config.toml
d_expert = 192
router_score = "sigmoid"
balance_bias = true
n_kv_head = 2
head_dim = 96
norm = "layernorm"
rope_fraction = 0.5
init_std_o = 0.0
optimizer = "muon"
lr = 0.00644
lr_head = 0.00943
batch_tokens = [65536, 131072, 262144]
doc_mask = false
train_tokens = 746900000
Below are experts of layer 3 (counted from 0) of a mixture-of-experts language model. Rows are named router (the router's row for the expert), up (a neuron's input weights, with its number) and show model dimensions 0-191. Each number is 50 + 10 x the weight over its row's rms, rounded and kept within 0 to 99.
Before each expert's rows: a language model's description of what the expert responds to; "comes after" lists some tokens at least twice as common just before its tokens as in all text. This comes from a sample of Wikipedia text that the model never trained on. Tokens count by the router's weight.

# expert 8
What it handles: Word-internal pieces, chiefly il after Un or similar (Unilever, Unilateral, probability, Oilers), plus digits in parentheses or superscripts.
comes after: " (", " U", " un", " Un", "^{", "U"
router:46 50 65 34 52 28 59 29 63 62 49 53 49 53 57 34 32 54 40 45 57 46 49 53 58 72 43 48 60 73 47 44 45 52 48 48 42 55 44 61 54 57 46 40 60 41 63 63 57 49 43 47 69 53 71 44 58 59 54 48 46 44 40 57 31 64 44 44 56 52 39 49 60 38 59 51 55 57 45 44 68 61 74 35 47 60 62 39 55 53 56 65 58 51 42 59 48 36 50 44 38 71 44 38 38 56 47 45 55 26 43 40 47 61 34 50 61 49 58 60 53 60 29 51 62 57 49 46 36 47 58 49 43 59 31 61 42 43 55 32 58 28 45 39 53 58 55 60 64 53 36 70 51 42 42 38 46 45 65 46 60 54 55 40 48 51 52 57 53 42 54 67 53 46 56 37 52 58 24 35 46 58 42 66 47 52 42 62 51 42 45 54
up0:64 43 53 46 56 36 48 54 35 40 56 50 54 54 45 70 37 52 47 66 67 60 49 39 52 33 54 52 55 59 60 26 56 56 53 29 32 51 47 71 37 38 44 47 59 58 58 46 38 50 44 62 58 45 50 60 69 60 58 58 50 46 58 57 61 46 50 36 44 46 55 34 35 40 49 48 49 63 38 54 61 49 72 48 50 28 49 40 50 53 50 47 63 35 63 43 42 30 41 61 58 59 40 34 54 62 51 39 48 50 53 43 48 47 43 38 28 51 45 62 44 36 59 29 50 65 39 45 64 60 46 49 69 63 63 45 51 43 45 58 37 41 54 56 46 26 51 50 45 51 54 57 46 37 43 43 40 51 52 47 65 57 62 47 46 49 49 46 43 59 43 80 65 51 57 60 43 69 59 41 45 51 52 56 49 43 54 48 55 64 69 34
up1:40 50 58 54 48 43 37 50 54 44 42 74 27 64 49 60 58 53 46 56 32 61 46 45 35 30 43 69 40 61 50 46 51 48 46 49 36 45 66 23 47 25 38 49 40 48 52 55 39 48 51 59 52 39 50 40 43 47 57 39 56 46 66 34 34 56 57 49 49 54 52 73 44 57 49 63 41 38 49 57 56 49 50 61 53 55 59 47 51 52 60 51 45 61 63 50 53 50 38 51 53 39 61 38 45 55 48 53 54 50 55 44 30 52 47 70 60 51 54 54 43 54 50 38 45 61 68 49 51 60 38 33 49 53 47 86 55 43 42 35 60 52 50 53 51 57 48 51 74 50 38 36 66 43 59 39 73 41 57 62 39 54 60 53 49 62 51 53 44 38 45 63 37 56 58 44 68 39 59 58 32 54 36 39 49 48 66 41 57 46 40 39
up2:47 42 58 62 51 64 49 34 72 50 49 53 53 26 49 45 48 44 65 61 45 48 48 44 36 50 43 38 64 61 48 37 50 39 37 40 59 50 45 74 59 59 49 31 56 54 52 48 45 58 53 54 49 38 57 38 48 58 40 36 53 41 54 59 42 60 44 44 57 45 47 54 53 56 58 47 58 67 49 47 49 49 62 48 55 55 37 46 60 52 42 30 35 73 39 50 34 38 27 47 45 23 46 55 54 37 52 59 50 51 51 54 63 59 43 51 61 71 34 36 52 60 33 30 49 58 52 68 45 36 48 30 47 40 52 52 53 60 67 56 63 39 61 54 52 53 42 45 54 48 44 60 42 44 57 53 48 58 58 53 74 50 48 46 61 60 64 55 41 38 69 53 67 44 41 44 59 59 35 35 31 50 53 43 65 43 45 69 58 42 54 38
up3:44 49 55 56 46 44 50 48 49 49 46 51 38 53 35 36 45 57 44 53 59 47 51 64 61 58 50 61 39 49 66 61 41 58 51 50 26 48 61 65 61 50 58 48 46 65 75 69 57 43 53 49 49 52 47 41 47 45 44 58 38 34 41 53 44 56 59 52 45 50 46 28 61 27 59 60 40 42 53 52 49 64 65 26 58 66 35 59 53 57 31 40 52 57 46 50 49 40 53 31 47 47 56 56 55 34 38 40 51 33 50 59 57 32 64 59 51 39 54 73 49 69 41 56 51 51 51 68 55 36 57 59 45 56 45 56 44 30 48 20 51 44 57 47 53 54 53 51 65 56 40 72 61 28 44 59 56 38 41 55 55 55 46 28 53 56 61 48 39 41 49 61 47 48 40 51 69 66 55 31 42 58 51 51 48 51 49 41 39 64 50 40

# expert 32
What it handles: Word-internal syllables, most often ta (overtaken, strata, Delta, rubridorsata), plus common words like based, several, University, located.
comes after: " h", " c", " lo", " H", "c", "da"
router:55 41 42 37 55 58 46 29 64 48 47 44 39 68 52 54 44 33 45 37 49 54 57 42 36 50 56 47 66 47 63 64 39 81 48 44 60 66 50 64 40 55 57 52 52 52 57 63 55 61 56 23 50 58 40 17 64 61 50 53 48 66 53 46 50 46 43 36 58 68 42 50 63 37 48 49 47 50 33 47 48 54 68 28 47 43 52 48 49 53 56 51 52 38 49 46 37 54 51 55 68 54 50 54 34 72 54 38 65 40 56 54 43 46 47 43 61 65 36 54 57 39 34 53 59 50 49 41 44 53 57 53 55 57 33 46 44 46 52 37 46 51 43 56 63 53 43 50 59 54 46 41 54 36 61 31 63 81 49 52 34 47 63 40 58 57 53 49 39 47 60 54 67 63 54 50 43 53 50 42 52 37 51 62 39 37 52 60 39 55 32 47
up73:47 55 46 46 47 52 54 54 46 49 43 55 66 42 32 46 51 51 49 60 57 42 51 55 50 47 54 47 46 59 64 30 22 36 51 48 52 37 37 53 64 36 62 54 56 53 55 40 51 70 50 48 57 56 41 37 52 57 44 55 57 56 62 36 51 57 41 51 52 54 59 53 73 55 64 54 57 43 47 53 45 49 53 45 49 50 35 38 57 50 46 59 51 49 50 48 51 73 60 48 34 60 56 66 41 59 47 52 55 68 58 59 45 45 53 52 43 59 22 48 50 46 20 58 51 36 51 63 47 32 60 50 57 51 74 51 45 47 53 49 40 44 38 35 50 40 32 51 55 56 28 50 37 36 48 60 49 56 51 69 64 65 54 36 34 40 30 67 54 24 60 39 53 62 53 40 66 56 49 28 48 50 49 50 67 54 62 52 62 49 41 33
up74:48 53 46 54 54 53 52 46 56 37 54 56 61 46 43 59 49 40 64 30 56 39 43 58 43 45 60 52 51 53 62 53 28 57 58 46 53 50 36 58 57 64 56 43 69 40 48 54 50 31 36 28 55 59 61 39 50 40 44 64 46 50 68 49 37 36 68 44 60 49 39 53 50 43 55 52 49 78 64 47 38 43 66 58 35 51 61 40 59 48 62 44 41 45 49 50 59 53 48 44 57 51 62 43 32 76 54 51 28 40 60 32 56 56 48 59 39 49 61 53 51 39 45 41 36 33 44 56 48 57 54 45 60 31 36 72 60 57 57 57 38 59 51 42 54 42 70 23 63 52 50 56 45 49 64 45 67 48 47 48 52 58 56 41 39 67 43 53 54 51 48 50 61 44 56 39 47 56 53 72 52 48 51 36 46 40 58 64 39 50 41 28
up75:56 53 58 45 59 46 57 37 34 43 46 42 60 62 39 52 24 34 44 55 64 46 36 55 48 44 38 43 45 45 33 53 48 57 45 60 62 55 45 39 57 43 52 41 61 55 46 36 72 40 63 57 46 53 54 57 57 60 54 57 80 46 47 63 68 47 43 49 70 44 50 43 52 47 50 59 54 37 55 40 54 57 47 57 53 36 53 50 50 47 43 53 44 61 55 40 44 47 42 41 46 54 51 49 30 38 55 59 63 33 59 56 45 48 54 64 39 50 59 35 39 48 49 46 49 52 57 61 67 62 60 46 49 28 52 50 57 57 48 50 37 32 57 61 48 60 51 44 70 36 50 50 45 67 59 41 47 37 46 48 31 61 67 45 52 69 44 50 66 50 60 41 69 83 62 35 66 39 35 48 33 46 46 64 42 61 54 41 61 39 39 48
up76:63 23 59 34 50 53 57 50 64 41 63 59 49 47 57 44 61 43 41 53 70 64 42 38 48 38 47 58 28 57 55 55 46 53 58 51 45 33 44 48 53 64 29 40 40 61 60 46 57 75 65 37 49 56 49 48 49 53 65 55 52 55 56 43 68 50 45 30 57 52 58 39 42 56 55 63 51 43 49 62 45 58 66 47 48 50 48 60 46 46 71 44 42 63 62 48 49 60 53 49 38 52 54 30 56 46 60 55 53 59 46 57 56 59 65 60 40 60 71 36 57 46 34 44 51 42 43 56 38 45 50 47 43 41 36 59 42 65 45 55 59 67 49 52 50 57 58 31 55 51 53 49 56 44 51 26 70 57 39 33 56 24 36 58 58 48 47 60 46 48 67 41 47 56 50 58 37 45 35 46 52 54 61 32 41 35 56 48 57 42 33 60

# expert 29
What it handles: Word pieces k, e, ia, ka, ko inside names and words, often Slavic or Dutch-looking, such as Sheek, bank, Ukraine, kilometres.
comes after: "le", "e", "or", " Le", "re", "li"
router:68 57 66 49 69 41 31 31 61 36 54 49 28 59 38 59 63 62 41 63 46 66 64 35 32 62 57 52 45 39 47 64 37 54 47 45 48 70 44 71 59 50 51 49 59 48 53 47 61 53 47 32 41 64 60 35 43 48 42 65 52 50 55 45 33 46 54 34 40 50 44 57 60 61 44 41 68 43 39 62 43 40 45 56 44 58 57 58 66 48 50 51 57 53 55 57 64 45 45 47 72 69 53 57 47 53 58 54 53 54 58 35 36 47 35 37 55 51 38 27 41 49 37 48 48 43 55 60 54 39 55 50 39 56 47 49 47 59 53 52 59 63 28 48 47 41 38 43 55 46 33 52 43 46 51 56 62 59 55 61 37 60 34 50 46 52 37 55 27 44 58 61 58 58 64 54 59 38 34 56 45 50 50 49 48 58 67 47 47 61 35 67
up1:40 52 63 43 33 61 38 56 54 56 36 67 44 53 34 38 45 71 50 29 43 50 48 65 51 45 71 54 43 53 41 50 57 37 69 47 57 61 26 54 44 49 39 62 45 47 53 46 44 64 43 56 65 49 55 37 51 56 77 39 52 54 41 60 52 43 50 51 60 50 40 46 58 61 35 50 59 34 48 55 49 55 44 55 56 63 54 51 49 43 61 53 38 42 46 55 49 31 50 56 41 64 65 40 45 30 54 40 38 50 54 59 33 51 62 56 49 57 53 58 58 65 44 43 42 53 55 42 57 50 46 58 47 69 48 39 57 68 32 42 52 45 66 51 26 47 45 41 63 57 42 22 37 40 65 59 56 36 60 51 57 82 45 40 42 48 58 41 63 49 57 53 34 46 47 58 54 37 56 60 51 68 48 48 43 51 52 38 58 53 51 41
up2:46 41 52 57 56 71 36 49 53 73 57 58 57 48 52 54 43 61 49 64 53 37 41 47 37 70 48 51 63 53 59 48 51 49 57 44 51 57 47 61 57 53 38 48 59 50 33 50 47 72 66 35 54 50 64 63 31 53 56 48 41 44 50 38 43 37 45 42 61 53 43 56 64 42 33 70 43 65 29 47 41 40 64 54 67 57 50 64 67 49 53 40 51 59 49 57 41 63 57 43 56 39 54 42 47 63 60 44 70 59 56 16 53 68 55 50 41 51 45 52 40 48 30 41 59 61 43 38 50 43 57 54 55 51 38 27 39 54 52 47 40 52 62 52 60 50 56 24 58 66 39 47 39 69 43 39 39 38 37 58 32 58 41 55 46 40 49 43 68 44 46 51 54 53 45 55 52 64 47 32 54 47 43 46 56 51 51 51 52 60 63 55
up3:56 66 56 61 48 35 58 62 62 36 51 51 48 50 36 51 39 59 60 32 41 47 46 62 51 39 55 46 57 47 47 52 32 62 41 45 52 25 72 47 55 46 30 66 61 52 51 47 45 39 46 51 57 48 49 49 58 51 52 39 48 38 48 45 63 65 43 57 48 50 57 32 39 40 48 40 37 48 60 49 40 61 53 53 59 48 55 45 75 53 32 54 56 50 44 66 34 46 56 74 60 56 45 68 44 59 43 53 63 34 59 53 52 45 40 71 60 51 58 33 28 49 38 53 31 45 53 44 41 54 76 48 38 55 49 53 56 47 53 39 65 60 46 43 44 68 34 52 44 38 78 63 48 59 58 56 46 43 53 44 52 49 66 64 35 48 51 64 50 33 33 36 58 41 59 56 52 60 38 54 58 45 47 41 51 38 44 53 44 44 56 57
up4:42 53 56 61 49 48 62 41 58 56 54 48 48 55 58 33 47 63 39 32 52 44 33 38 55 69 50 42 38 58 65 44 52 59 67 49 62 43 37 58 48 56 49 56 47 57 65 51 38 55 47 43 66 69 43 52 54 44 39 54 61 46 50 35 64 37 37 47 60 52 50 47 43 58 53 42 51 48 56 42 49 50 45 66 51 44 46 46 58 34 55 41 47 54 57 35 46 57 50 61 54 40 35 56 52 50 40 63 37 62 57 30 60 51 30 41 46 57 42 20 44 70 46 52 67 66 50 57 33 55 42 44 58 47 52 71 19 51 69 53 43 41 69 48 51 47 28 41 47 58 54 49 50 60 46 43 61 54 49 65 52 54 55 51 57 26 58 51 41 43 64 61 58 57 51 61 36 49 39 66 69 66 50 36 37 55 47 48 66 37 47 51